Weights of a small mixture-of-experts language model, trained from scratch on English Wikipedia.
Size: 13 layers, width 256, vocabulary 8192, 46M parameters.
Training: a variant of SOAP for the experts, 308M tokens, 8451 steps.
Below are experts of layer 8 (counted from 0) of a mixture-of-experts language model. Rows are named router (the router's row for the expert), gate (a neuron's input weights, with its number), up (a neuron's input weights, with its number) and show model dimensions 0-255. Each number is 128 + 32 x the weight over its row's rms, rounded and kept within 0 to 255. Numbers have three digits each.
Before each expert's rows: "comes after" lists some tokens at least twice as common just before its tokens as in all text. This comes from a sample of Wikipedia text that the model never trained on. Tokens count by the router's weight.

# expert 3
comes after: "\n", ".", " of", ")", "\"", " at"
router:005151117183190122107140100185141121149145136158174157161100141143071136103090084122179067100160138177167123152157123083140088150144162132078143128155075141131074155134091060107144159123131133176099122150170136080167155108125218135106089080141097153113142165153116116106104096148094160196081175100129127129083140129154187094156137103093142141088158141153153138129171093184163122134084200142115171062121114140097118088154107134132146119128159121171169150099163073176165099155161125133046099141185113144104157093116108118160142135100152122110170116187141152161125122098141113152134169138096139095077093154170107159143131123091082164119136101099176164136133128180122089186125097176151119116148135063165115150098161165111166122138161141143157103108152127068107129130086079
gate6:120124109155113127126152125119101120151113144114156111109157108144135172144126155177150102164120162136146157194126156097107131162149191142163131152092092131190144138199146151119149126145148168143137197102116146099230168156132170108101140091110127133115123206070169097112143188166125183118102105113139114118130158125179112086112129088116163144134158161174129116144107139192151154112114175156165097165130156191071141103138122156174101164092145120121205158113179134174116124130182177134116127177168132159111138110129146093198141239106133112148162112140066152137120099150137042122131171153124207058136211136109101123127136122163094149131115097126125113208123108163129106141181149199108128098116093153121155152089132145111127127094160127196172101129130111142181188150137103
up6:102094085109114111132062129174153083144117110162140082136175123144134178163184129075096139159110114094159153095106132165129116120094145151124143134112118191170119090141181168069103118160086138090148132132165160098154091116133165101152088103129137159114091122155118110127176152106073099122114103154079123127150070116153102103054135131101114126199141115181088168110153120181050094105165132109153095169179131084163112108120126155114137159103112186172108084155152181154060114141124137109137107090185119125107101129156144088123132143101094076159121113191147170119086174137163107096077131136106109170207180104058125161099146101176140208083131108108111158163105142085162168107158129090189134053093139112164177143087114144116142125166162122081124058115116119114108094158174088
gate7:136181144110157170093132109121086126170174047178138128134133070126137142123094081112165130138159101195128158138123075073157141138176141171080121107123152070221143135138141144178117140121096116103153176104122120129180143150179173154057143145127105119080100142118135121128120164193066173143099185128115066120157198133110138089167169113089110110131133124108124079134079187099126098156142108137081131074084127093097147128156081111171167055139160094129130141136182120149162071167149125136131065123164126121150096106090065061121141121186114113108171115179138129161076138081168122100178135173128137100069115160138101147121086158072115160129138101109140119106169047154132130153097115172116120084160133142162146118120114194134129104103113090163141111189157161165112118138103130
up7:099140112075103108145117149144125088082134183168088151072076126084141120124170135071132179109100168157123121098170149074172075151077142090144093150092190166091118156154141142107096151126189088158126109143170123115100156152110136096130102175131106148116129096126131138168122132119174154080106126142120130096140116110179111105163134182093135073107166167093186086078102118077158154075194185095147198139140122156198167131139182153117100138146069158091145090149207089178097137151170156109106183124134168091134148127152111159082143132136167123144140190119163153142148088173142166128187093087140127160151084103129154119192113177109144088155139104155094097117136138117105158151123126091185131095085104151083107129176086125165178108066118203086094121101139138116132091166147138
gate8:155136112171163133166094112118083109154167102155147165108074116198115139075119101107176103142154133166142113137145123111163096165115149107075141132157037103156104132185089076159163175096119135171077109100119114126090159085171094134102089093123088199095109189150132077187111105171068154147094144113112114103148129162128122116178142081131143127105099175204153092162083107118146103167111120178115154056126080158140083133171128128104158111141181124170171164102198087182142195145185114153138101106124068159133145103091102118139145130130161114103176072146151146147080121134158104094117116153116150103156184161165092161123153189141128114140110128067142131129147163161169081156137156140134180134148145093193082138100150181104119120143092152162153111181173155170094159108103135
up8:164134141124160142134145130111085127151116103149138109120097106165106187075081162090173111097189117159150139166165124110144122190196149113080168095156083109155130161174124099086176154144152135158104130084100111139158150112186165152108080056104100151146170176146120147126108131169103151158109131075162131113151147158161138068125133108155126138127158125141157094174109074166178079158108138149133131156114122167094096167169068113107158089163171106120150109109156087194177090152148176221128096177118085174111186131120124064179133100143150133086151110161087178118075154169140076068161114179098148098123164153167112168104127134070112125166116075093162150166122087134111121172115101124112157096157112129175070107157167154155117127095176072154151106153175146147123184169152129
gate9:115105147115143153097126139195067144162163125138196143145121108140168149125116103092186103067183153140186102157148102135186152138145117152086098110139111140090098165195096149176125182125157162190109194100128103143156157126137130109088048089106126140171122144127097099150116135134092164169073141092123110131130157142114164149139150104136180189124103160157148081146109088138144106205095152150082136122120094164125138121144116132126169065155158125140120128104191118182181109165195141163102105105139066118132130116086098104150096166170171121083154117176145103145179135057165115109199112176150114066140135112172127195102133126133071136186111094085167154149102104165146123221126116152170169143133138073132139145128124139117132142132144174106177142166149103076151199132131154
up9:149091160190161131190139143196126135168144136163146091172174147184142124137114109148115123102118144175140157114110165182111090089089157164104129129125095135091129141135120100129156153175116147091142101072068150088126168134130140138117156131160137071138149137065141082120148169126110184170149130145148141156166119118116168188154174076119149161102114054128164070172099169090108102095112174097185116115117092163156078100104134179124182109196097082115147133127080072128104145121171126168159126061110084085112111110139160148094084122138100137090151117117142102145154089082162103160164123142120161119132090142087162121134156172124124138146099130092145144183131132156115138228128132169140126174103156178147094168088115179106202172170068114090089132134149119098136197105188052
gate10:153134149123119139088198155159100148138132160135164138133098095152056146090087105141157088098124132182130124149154138168205072174106160133159093129126103085126175120163113123155148198118149171160110145073135126094175140081149184101133105118078072152067084125145120147180099097133070183145097139124079074121108093168087123120155151078124160153119102072173127123171141145119147105182172150141074166162093141140091105141161100143146181133163125133133147179111133114104149126150150097156158090179125091166169111106070095107143119129131199187107130089130160127147150153105159094162113182183088173087122127159122093125153231160109082078123104168107152081135181163177126092158128100133158193166112111150147125148071165145100134145140130188094153118175152153114136115108126081
up10:118121124179136115161110153150136106072112122181135143148100156120083126120107154130140109099150150122107066112141140137154156177069092133173155139113124156128104140100151109199145109093096138120136099119070120102203056080082157106165046112190141124160101133102106130159164179095109123155140174110101102148100126124081095141195102179160135140124133122077115132085155112148107147115127129110148105075192101132078145085124129135109133101126098073102077082142134111134162157133118069133148161115096130105093087113124128097115149119125051104122117088138131096159127124143087179129148046136140092127023113118098143085122058161123102106164135095107140100204174119142097155165137141112062087060174182146149146135178129134132071071134198104117125128145142213163145155117171179
gate11:075105136161129091096140142147137142169148096151135166155172123142146093112110077148168093107164166124143086158177109123111129134141112090111178173120071125106146064182100111177144151113146139174081152125082070101126126141190151090128123080113084161148111125177155098120114129173125128156056193114097110131088115148142159152199161110102181207112150111115163068140138113161138115166098177169104070110131101152119156171166113112110105124111122095155177123105110102118134125136174133150103099149115073170105110136128191097179135128093175113070159055180144157170112073105181085140123170144134153095130131140177096173146130165070104110130080132132188150154143093171160074166160101158139108129174086096115152154145142143058131117097124122069162082117135088061151200156165137
up11:134124119114104087160180082099121136138093144187112111123146106142152154116125144116154151167103087085176106130171080156139090144091154079160101167117125147159115134115088126057082085166166095084115178110121098167152109116162093162181093134173153093117091122114125141084136146154086173114166099139121171134157150100113174113118132134103106181140128138115104172102091158158109126152095158146091164144124129136082172108087148167085140113100173152173107153163079118073093165168139161132112077143157111128105124134160170131089103093130172059099138123045125169165085102087161157109111190135139129131172111185113121109143094053074103210081048148125104083085122118082104167104066127105166146125187153107157108149176145117111163103087144072090146116144141096086062180121191145
gate12:130128148142141128164132161159103150204138119121132164147096103161102126065071105128190130116145152144172181177198093125137133153171175162095149178142076106157096164166115111094185159118187177160095154126135107072180150132121155115080064089101069140120135162127140106144080138191127161145149092110139112167128143140112135144144191128088160180087141133162174095169153089161133110161107130190123182080154098169065097161145064128157131114153151106148136209087090075198184090161153131143116119123139105165081134088099129139114090128115121110121169079113132150192093111112185139105167117172098137120120140174113076092128168111132133175163094096093157134149115096173084125166124098148139110121146126120162105133091162161111080168103184123114120076144171117117101165174101074
up12:094144094162099058092185090093104171180086123063174145162194068085174135118100120098078170178091160121152121214143116102150132140124125104123131160148177122088148155125165152114137155170138150145120116119169126085161153113142116155144166185138143123145143085153133124133134109173156132129153116060158100209067142090113167141102125083102081102137100122122165093137118105180115087176080094110119116106151206136128073157131117128138098119111177129130131180085118120163085158141158108140119090129104111139142094080136163128183167121113162083163177086112167112096163129160174162123076109157136150113211155095088144157089100064154181110123150082158103165079156116170054120106095093087133092112160090104126136137102091175132087127162116099122086166142142130123063162130113155
gate13:121125173132113107138108114141120145123152108103112150186087114174068144108101092094128098065155169123134096106155113141173129196152161121121131136202120069131171127112154126199142187091096123184099134101171104089130115115168108165112099150144120077143178155154109117096131120123164143179122163093116094170085141144110169143102143095081171182137097165105135124109197099158151064198097128169149083107123105113141098127192100130155126073157097167158109157097126081106143115142134203175133104122085112146132089101120098144187099157128154127128101068156207178161150100135183119143147155150107128073112122155181096169103175122142076082149074109117156161151177100169123072112182063150137102156133104141135119141095170143063127115148138113083162082161194108101128118162093082
up13:137128134181125132096129135135151090100076159146105100188096078136109095124181100093161153145115127175068111109093104136143131107119094074120128087076134160086132090152184171121090136129131069155124144162149166106167137160178153100094194185113152131152105113148172069136089142127160206128159098180167127057165162128155084133132084144149129127091117117118104086126130107069135131049129106096079161119133143102124127120104152122139149139083143126088152130116089176092091172120107139129140105081119157103143111181090149084148134168167059107149077159224164113089182156116135138171149131126167095157102067174125135125170072121110100144176083177149087144105084144125110125134102089080044150182098067174087159102128158111134134125170163130100139147179106114126106116108123067

# expert 11
comes after: "\n", " and", " for", "'", " in", " ("
router:084152112161173133116132113183119118155151102154173168172115102164082153100090085108173088101161147175170114152168098121145093162146168132075147108158090120148120161165107084150154157148165147168099141120158116086160163085166186170092076080100087159110122179147117116130108058170103163184088169103116116141078154156155170097140160086078168145080173153159167122153161093176145101151071171149106162087111124160113084112172100121138155098171161113162177158088151078173173103162164150148097095149127093163129137090099135073161126133119163132095180087162155165163094144105163087116146158160104171094094110165156087160104139127078079151140116074078182142149133095172123084194135090181150143097160129095161105135096189171114133156120145141128172107124158117076112125132109108
gate2:112160125133166117089170123171154096138157099104158128144075085179111168122109116104148120099164165135166111092144096097136148163153131116074162047124099092185149121167099093138144130126180164149112148118096071103156117091115128149117098109132071147136171118133160161137122086159108133141101167106123080140090151106139153136151116082115159171090112102123155118109149087156155118161160141186101167118073182153077072142137086096148160067185158039101135142107167056113132064174162127174096091163150104124154206067095127108120093149167167161095128080181129153165079182119164091104182168173100172091114137131160094148117136179096122132145109160082160158133118082171118083152159080107167129095179142127132067180119126146105117188123136143104162083167180123118083103127126120
up2:115174113150129115068140133187221089129100130086131109120092064123120095178121101155139149111155170123150145121090149080125180129164119180094096106091130147089181144067087095091142129131173139110162117140159116106143111084065203029105109120112163091162110152157114153151132145124120113098129142113131068105104104119134154173129128177159086117144195117090123142145127134160127166126150087097111164086158180103157092168105150121137107141158146105130158134129151129129097146162116087138095134159150135073197087121168113107132131166176146153099141158189159098107067127093146129079169136126165136106131099113143124103174108160152149119104129178098108153156155138152163129114114174108116172082171132133129108061181123098137088192160097136088149189204098160137031033112131159
gate3:103085123119137116150133144190071117189125089150082102146101150123112116120089102140160062111156138133205106165173139108180119142155126161099125106201133091179083166151085085126150122118150177108121138064191127156145094150134170112113113067122101149149069128133165116163108084125096153136100141083129147093102146152159131118127156094117134207131160104139123091172184126171158116175094132166092155137123126211112097143160153074118137123104148096161152122103152084125173099152147119138087104160120117150154147108152132103172128101120163134062119147150146188148048135110120091086148133149085169073105192179153093118078154157082085194172070117092114128131136103146133125151085099134132146088188107102134119166120184140067116140100155099069179102111228117118136162162133119
up3:111085185152118113142154132130104104153158128069152135137129130142161140114147141154139113080162169153148113136119117101093164153168131134120200095122081095089077131086048093137138125077108139168132171128138163103119187119123110099145091113140143149133078148107127186148094213156027148093121162116120124066100116157162109125110088135092130167073196144157103059109118128138138117160178120176144164159080125121204071093098180123158151081131142085097151104104141131124152107156170183095063138132185095093158079120145155111122141106167119148108087100132084116164086102103119103075129099088087094140071116138163107133139074129104130104164162147185150145107103112117148195109108129138150161190099111174100095151171123115134158079077184128167145117152160069126198148145129077
gate4:157154141093151109160135095143097159131113073156141202177115124118071147100111125156148095055170144185133092168170119112186125133139159084087125086156083127111071195140084089100164136143099140149142107143165085097153125096154172127097095091113095150192102143144076077107108169147146200128069151100112132077124152136122159077143122127117178194096131140138183146111153125177180129185122172146063147113106115124128158065181084072170157054159165079132155155100135109183154111137125134133130100154111103119124186085066068115157105109171165126087160121163165162065093130142130121097139163141117125076116149152139093174094144148116116167143094156071158150152136139186148093151115082138142123117178091130132105176117155147118146149086143154171187084155153140093114140128151146
up4:133178118120159139100069142097137133149165117113133099207096102114071155148134118090139084144157185141121138118104115100120088147115116120104172178065131142205156177143145079091116068191187133095063167106104101048163143077056117164167105096104135112114140178063142176123153071170096085173125140112125098152075159115171139182164096114072175118121118007153174162189157110131095137061136146095126180132137148154088108173151081156114138135119168064150114164158154116163123162127142119157087166168151117128101156131094141135103088164116124103116130101152112134133042166108111119126113167134134148158125148136191102116128190179129135159082094110116155124111122143133149078117160149119130108081159156116145100105106119142129117142068093126127093125112115128114108115143088078
gate5:088164071158170150159153150198159122134138082143148116159126124177105180121106095160176066103153139139134138114119071121180072163099127105092175114188084112133128068134102128181165177142171113139098144118125148089142162113084176168081098094113107178139093166189099103143112120153118128192100146122085152072120169143166149085122179129088100163117102118168173061145151125132145087129101140163142158078119131168143085132148108087147151154172108147140132157110175098185183113196144123142090121077090135149111082113104129136143099142121147145105167116127082181165143119132211081090123215131135193117152117176135117165118160167122112094149089077090155167134167111116081133119154105145165130127131121094141080175086177150090138165129163124129124097083151183124104120130068189
up5:156133117095144110144103011172110158102073132129077171110119102113141097117168113146079138173060128103147195104148153124134099150094116112125168169093158103131122118125160143108117093119093082101167143140120234170121106191179121091171113124161130107166140106142147157145154210097088099116174080160113122182193102120154103147096087187156107057161137114109094148109133149122176175066129137085152126172116176107152111121095124139106064116066111074108095101119074108119093122078087155108179130106128178079150123141094153148114157155121067136133141160129089110127174129141095110172124113132148101112101150075140152094137126096102161162111165080146099115131104179133114198137148111142074112131118135135134086096119129117161118073106123073092119185065102120122150119125202109
gate6:081136142100154078082168128132140125199167145131147141183083095150106170119085105121181074107171153185162070161193120095146121108150113117133136134141055078142133114136098116117161115153131126182133133097169066110156147084133151113097089104102079146112148137128135098097126094214104142138130200110172134063094174170160175100177104117119204179097211134148132073163144136171132132108116140171104149099127119120136106076155110109168132095101140147106142143098077108141134092191132110139135104146181111123092120085117158121133092125132137132124163068114152152164098127101197113095153141175115108096097091184144079147101112127144124146174119112099162132119146081187115081133138095202146165088159123139109105119149165142102151144079137199092149124154096111074084063160062137
up6:138107167166129066095132107108158071098108142106138131119203116117142135106128125073098160134185124152131126149151112109116108149081154169090137138120101107160118140199114132122114168186093134174133179094142070144200116155118140124109100117104117090116136204075079114145086054128131135176107152162104110141157172172174107130146117154088196158137178118164107048088109181175127114181114146109093162086108154145100105151101068143103108151112162073093136184188142103180143111163124159128114117133085127162107123072133119084100121165112165108086161109086127170049101165144149133118125129181100090089150077148085131176110146174155158128099085131103143137136086098163146098144130095157162118052134150073156112082126134173157113137159120117080191113144151150107084127067064127
gate7:121130135131130091113151114099101121158119131087148119137085144169099172105100122108138104107134093157181034198164090154117096172170104065114128104155079121144113084134123102151156187121110162171091146134136168071127172079163168111062095079090078144108146146093115074074084090115099131139087165069121073080148126137127152076166158114104129143110157120157166127130138125161115113132123121141123102093109112121168115082137113176085159075094182129091148191138183104175134113156169179157099122157121063173082122084084099141183059122180128139075198090113175166171156147107171124103162212164153109119099135168179102145093131117063139152155150109124170159136132118139158084154143129183156110137177130108129091167121145162124124176128157136104170123127132137132161186147151105
up7:101151135200122075089098164125090135161071093093155104108117122105189119143095096112145107158194138184138097132132073202087163152128123129087127135116172138148168104134095127122140196109081095159079131109127133200127183154144177138041062176112101162089075133123146153100128064103172111143116144140109097097105142126119159118073169123139186106115157077127108129159180124086163097137117135127119127100196130176143092178138110095118121118122083172142115141124156064159116060081180226145153100105140091165130168122088176134173103136123126123140128103086120103147148149096129107182132124107116115144063143138099148141132097104119151124139135060111081151157170086084126101178122118096085120109135154078136125134109088135124060192105187090147128141133188092121157125118097097
gate8:195147153098148121096161133143178119194181152157156166130129112172104121072130105108129128086129132171178110131182130121151068120134125101100159088114063095171096176177163135130154181130110158120122112137138141136156116139147181141109121130089049157149166139127080136154108154181111151124110154065088177055097116168182188132163155090070122123101113172140171083146062112149112078194105169149138156093088131155132104121132109142164147114104161069089170146133177089180130115185115111167128077174082101182114149110084099079147109087118178142096168119109114176165084186131129071085098089147121110097145128193143097140139129184111090181134127106136163122098137093164162100198146117144133142098136111098179128114091193160118091113103142120167123130114114146107169090158129097
up8:061061150103139137096136168083067168101124132038100153129137133130224124141102134153133172135131106121135116110163141122104169109093160172112122138144090156096187106131155155127107131070143172132137097122093178145150122142149144150138112116149150129094131159105119088087111143111140171114044141151195169224158046142115133149110115105185075128116138163124121132144085175123117096151138139137132111121174148125148166160150132159125154140142067106164105120119088127108140149121143141070163162184107134058087146075169191159118111142138132077117136166078093082157087142078135121099127091143180085125168095162124112114123117102111112130166138180092177140091129153131169160144122158155122136174087134190122090075172081141191192047175131161125118124124060128100131150150177120
gate9:073116091115173162154131141140104125171164126160152184179091098166103159081116106091191085098172125118184160169169152104162122120115163120144117090144111086187129084164149082092168163102110145190081101103173135121181184102165154083125090119117121180131091181089098148128126123121088157184101192113111129148075200143185109068131157133095148151141087126170145075147130100134129081148082170139149161142106121119102135109118089147148143099139137092136175115092159125153130096165179156165078069165146088188145153091124143096137161103086169118108177127161160171169119126130129062090110172166095161121133163159092113152155116162080126130105119123069144125189105143116119084158135113109184152138101147071164082126109169166117148105094159135174178070107175158108141159123112081
up9:180126149138116159146181179159105097089102144103085098098134164109143084157136153140073151078122102150154112101068131157115146075175129103176123170097114086083137147133134086060067129116088129114138137196183127128089075148056098158169129160118187103121180084078145131131067102151137047069120102134101159089128145088163140157093097175095143152149140141154155153141162168134105153134142126146176075147134186041136142104099127188154126125146121152120095090169150160095089130092119149142149179091141176098116082172149127164111102156118117088182132117096133120103123108162170119155159110083102097147176152076128173149161142117118161167044113194136163102141119143128174131074144143101082089171141083156103145103076088162146175160090090110116130119095143150133129086102119155

# expert 6
comes after: "\n", ")", "==", " ==", " ===", "\""
router:083154140131184132113141110195131116174153120134188167165103132161100168105095082095172090092154142175178113147180100116157116166147148112076152129190068095163091173176087101141171147103126135176085132119169121114184141120168182151069050098102099144135146142141127092111120086165096156177106161115117097117057164185163171092158152087110165168079167138165170116134148089173172110138087160145113147081115140162112122088150098104124150084149177083175168139111177064183149087152153147155109081144120099179132126089094125110155113126144152120080175074150136138185090135113159085108134139152084153107103139170193106170100149144107093182133123071081165171152147130179110084179120089153148142107161142097140101139129180137111151135102159143131145113119168139077127140128125107
gate7:093143090132187132132162161140084123161133122133152170112093086198106175099089085083147088091139169136179156129132127113090082178117130120100118099157090131144141135182055110106177160092169135167117137104169077129097169162121180139113094065096082166121116116158069105127080061205083134162112161065116154140101089074102187087134165109109176153097083129182169126137168111179091109195084144156141170090104152179085108135151105085121129127126184083122140134164138097164148080136131141174119117161153077174130151122111117111128163133097153176060168087193133152134139083126118127083129154116091099072111171124124106140108146159098086106158088124097158146173165109160131099167151099143166147118187118097175103138120167176169132165121127121159123137158158121115097161121083146
up7:169071155168198135168110116157142118158134079126158101170079171098057093111104098173139124168104096084158072137112116150133092122113190105134125083179116090138096121147179119090182170144123157177120104084069078096118168163122121126193083089131126090084064137086148149136111098160157130170159165119107137085117153157186177134162183107151095123070058119163093128118181124086143095162132159162142094081164146197105098087105099150176127072129125142154118154136152158110151121134190128124112144184100108090112118147098157112160137142169110139159090080062120107148131151107139156081104100130134148160142123123130074164155153131083142088122059098129155152126121148139146079118164064158115107130182125112140176121104142142156100142080144100119144133145186100044134102103094067
gate8:093174131086202113134099110156144120134156123121179164169167110145094185103079091115148103121130193145159125124117081111179095119148146134085098142192132104137114132159106074114157144099141156176148127123163148123191124135106168144063084106094089161125116133179158103126129141151148165179118162090136085133108168120137189109146129145093161170055118135165184094125160060149197130134093177141129195086124076136121115139148090126180160128139159079110151167121173092156142091153156106129084113133119115137129164111103127124141117136152159205089126067185156116139122146141184096074175156150101132102076176179183105170096131139097119133139117119117144156166186092143085086146113115179175137081175167082153162121112211133117111163117165099086156105173166098105161132174089091
up8:148128101088140123132121122074153147178139131151152195178093129111040190099082137109176091097151142158183157103145101125134114154142160082049115093107083113124114171181099118129148154183100118134163108151168090047172166092128186125123123100109138177135124160150096128122110121141136173174092171126152096148087092131153113070118139115071170086102122118146148123105192087167117097153123149142060118091093086179124104088109068203186167078144164164160163127079091087149149075168141130167108156158139124106169107106110159103176147114145162098094150145164129143169127187117186108161115105161122159049097101123176127127117159103133079107131117111086137155162117106104149102148113130142140207137175160155140125133128183162131104115097135158090114087124130137162154074189121124
gate9:073157106113175146110152114151124133166115125137181180173119091138097153147098119091164112140166146166173106144178105091155079139169161093090154106170090077154128126158123100097166173154154166141155154113155106098156155121103172151095081079131112175097092193145165107111147111154098165183076181072115113079130161168170181119141144099091148133071192118174166121167183094171138136139118196149088154116122085156138170106174093129142143086160169128109125170093164103155135097159151111160088143149124084124176152106100154158185116134148183138064173106194116162149143101117144113111144151142129129093096137192163102200103147128101102177155117078068160157163150128182163115182117090181165147121157076117151112128103165153128113173121131139123169096173165140105085177145083144
up9:130128203153083102130124159086133066141082133059120080098156181100133113131180170186108143153108176106115158076096134124144103124114103102178161123141163166092123209111146183183095125129135132098154075186113115152202140147087088110172123136110093062107192104075121144094150137105166079114130141131108149144089056126118092199080117127121123110125110102083138140130118152124168163086147119146125097125089153157122099130100157105155101131187074082169111105153114176105097180096104115105176115124143136098114118132114099059104093126136068096175104174109144071122142164132086151148147114122137102089162099139120121110098097142173197059087089194164155121120155089080097147087094124111115100099090130146124161138171126102135135058123118156109113107136120111158205092102168089
gate10:121169105158158136097141163214160091173164122176152188151072139143087161129103084086179123154152142152152054175159143109123150186159163066097129142203076118119141142165108098132123129120110119155099104097136073177123206150154107215090133128121121142133120102134111118114084084103082172159091113111080084173113171162117133182177119163130136162121111168181141066133163131150166107194113125171077118101134144150146156103139087136114162128142163122128156156112094084175152130162090156112136099139113109160181143100111152086121107099160139087146123071175155152105158143138135129122192152161101137125119069150143113195143182105110088077134142137098136160185150131163090118158119034168173156123215087103131107170144159159086105150127159124129134116111111138101132110130089137
up10:169127143165090096161166098145153111183166119197139168160093145111116109137120081068150168163127141067110151095140092109146171094128151082123141118125091164154135133108129154163169076140115167141098182115082085127111122150112104125084157137146147203179152175112072146126137133199181122089123120143113122100113120130096150132154125168098151104132061123107147083150124098123110056119053097106144089150112070143143084196147114109140178164177150093110125166166094130092104148174110062144091142181115076101155103164106087097080128128127172113128105106149114150108120112165165147148137118121117155149151170156170107135065130170099138096164118109101188075153110133178160066183174061173132162158106066121120135134078129191171197182159155117087115119130165153139145091141165104
gate11:093124125139185106143088169132110136192153078092139183127094117139109139118082102133162137159140157123184076144140099113092144151139192139070170114127081133162158144169082098153118157154132171170127184081127154139108155118223106162120117073114131168134123163144072072092092126122092157208121135106128096112137129123102133142104133098065163093122108148120162088152110149142105053160152137181113124102124116184129070134141098172165153116099120115125107175069119126201168161144198169187094084155157085138117142104125150078122148078082130168131155112154161175139113163064121147101159165159133148091105137195080076157143168129108135152149151125070154175115156115142161065153163118143157122104159100140163103187111111152092125127119136143081203061145174110099128156147123128
up11:163099093160095089126115127095114125097157110169136107113150130143181152189183167076126143184138119055089096107126126084126171153109072086112133128113169155105117113126113118066142096169109083106087077121140079095154103154086153145152110128122163103154148153142162093146202149104139077135180083153117103188138082154150086163098098100153122121122176089156129173132082089133110169135203108088109159143183142122115121068068112179088112177153100128089161146117172191167076109158064068138155100097156137149137159143186135106068175164122088104165096159087175070168165129140098157071102118091103166173093174154094153135089074072150178085124086118103125135154140153094102117073114107107154136113147137160152150085127140153111138131170098109115121109115103153112102115074137141
gate12:128162127134162138096155151124133120159128149098179154141054158200102105096130088137148087102136155161135097121199103167182153142090131107057159147183105066177114164202077125173146143058118120138090136122127168097126138144162180140047038133116152135142153132125143090094158110142098114144141159120133168088091146189157156119156138121131132168111067137148190094121108054163157156129113118151120116141092111159089152123113092119183140123116121069132182150133179099176122071153147139115111091103122121191099100098101107145124098133172121168102176064097142129174113078103171066112114123131124137141102150141172093161093106173130145140178150106097112213122182126200087074125122128106149156107143094136139124106148139137068118152129176117133131150152146171062122190105157135
up12:089096093147183103133103170121100110158106110081154150168094141199103095067122096179158036067141154203148098147185092123158129150097146104029128128169093115147139133176107098200159160098147158139140152095138153078066164116161126140087111087136151162112114172041134156105120150120085129151109147106104175106157106179148143105133174132090111135176112143164135090156162087140128135153096144177104136113104094173143116099144085141144137105080185098132149166105163122108152110166176158099068158108142109120134103107099127127185106123132134177080160092101162149146078077109129078138126160121164158129137150142156075175119134171109113124179109083100133194140135091200102059160132112142160160159147101085174160149122156155118126132091155124118162136106169152089156187134131134
gate13:148111116075134148135104182145116130149138138136181091149137068154078112113086116092145136069149171128178114099192156131147115157140138117082086085147096109091101110196081092189135167178120138151083153100140098118177134104173098171099112119069139158102109150154151071144101094125140174160141152179067108072130161137194121088115128129121165186114107109171159120123121145158111095119105135127110146105100113128081106128142106130191117094138142108142148170068122109107137083161182179122124069134079072094124184101168126089142125158111132154099135134158183185094134166127175112100145149154106160119135127116089071168161140195119104151186105117058174162167109081128070091163159152172158158089167109105185098142159172133098086123070155178127125114128121117067130093122051136
up13:069118117129147138148114150164145111072149109076102087133114139133169084139135180124135125183121121087125164096122144141089089100137150162099128099109139163075097082097188108092147096123132141107140053110127094138140070165134161149179113125198109147121070151110103142094100124086158098164103159136160165163109080170137111181135143173173093128175156159104096109067142147159163132140100110087107128121186154107120125158086146075085098169123136210139067117180084139048084103146089134121125168077124137112158101099161156172139144169073141117142144156116083138110185079140060187134095147088180126143149094098082138101098149121128168094085169194170133086190142148109143165133135166104073110190128110117082145104118158153123169152115086145144118194096097108131122126089169174
gate14:131120148146145126079136089158167082158116125158132128207157090112097162113101061122155079134180168169177086178146116100124112158124181124111167066135139128162100186136108076120179122082173134148067174113160134095150160087137111155143114107091140110092163155169151136119101130128155173182086109112097066137069168154140185108166147114091120166122164102142138121153144127123176124133091168157151189075117090174081096061115071104152112135155139088138147165079148142120146078143174133137097086156166137156120127129154084135172086101117167178090166119135109126125156117084143116160158151161138148091098122151106101182116184151088129146173077109069120120140193076146056122144120080169159143112148140104165129176111177166139129129102105168097141057116125114046171124159086127
up14:159192081150139157107065083204173113152122095158193159135158158120105130108115125142168151118183120158113134133141053154174090135163151116112204107142154112123092159102077106128145130116142177175150122112137149149112135109159077141085111138120163096148125131096156111125084119065114088180122184159138082077084137139183105105097105102108107116087181138171156046148165146155160081176081105102102145070112156096061106111126142179142077127098166101077164130121170048124119099140154145137098092134162154153162118154135103104110176072127136204085164089111135136095115121091132145102172118139111148149132120171142098177107157163085134180142128143142105093166141071162109137153131094178136113165124136159139171127023139163100121114134201108139144090112122093151167114136110099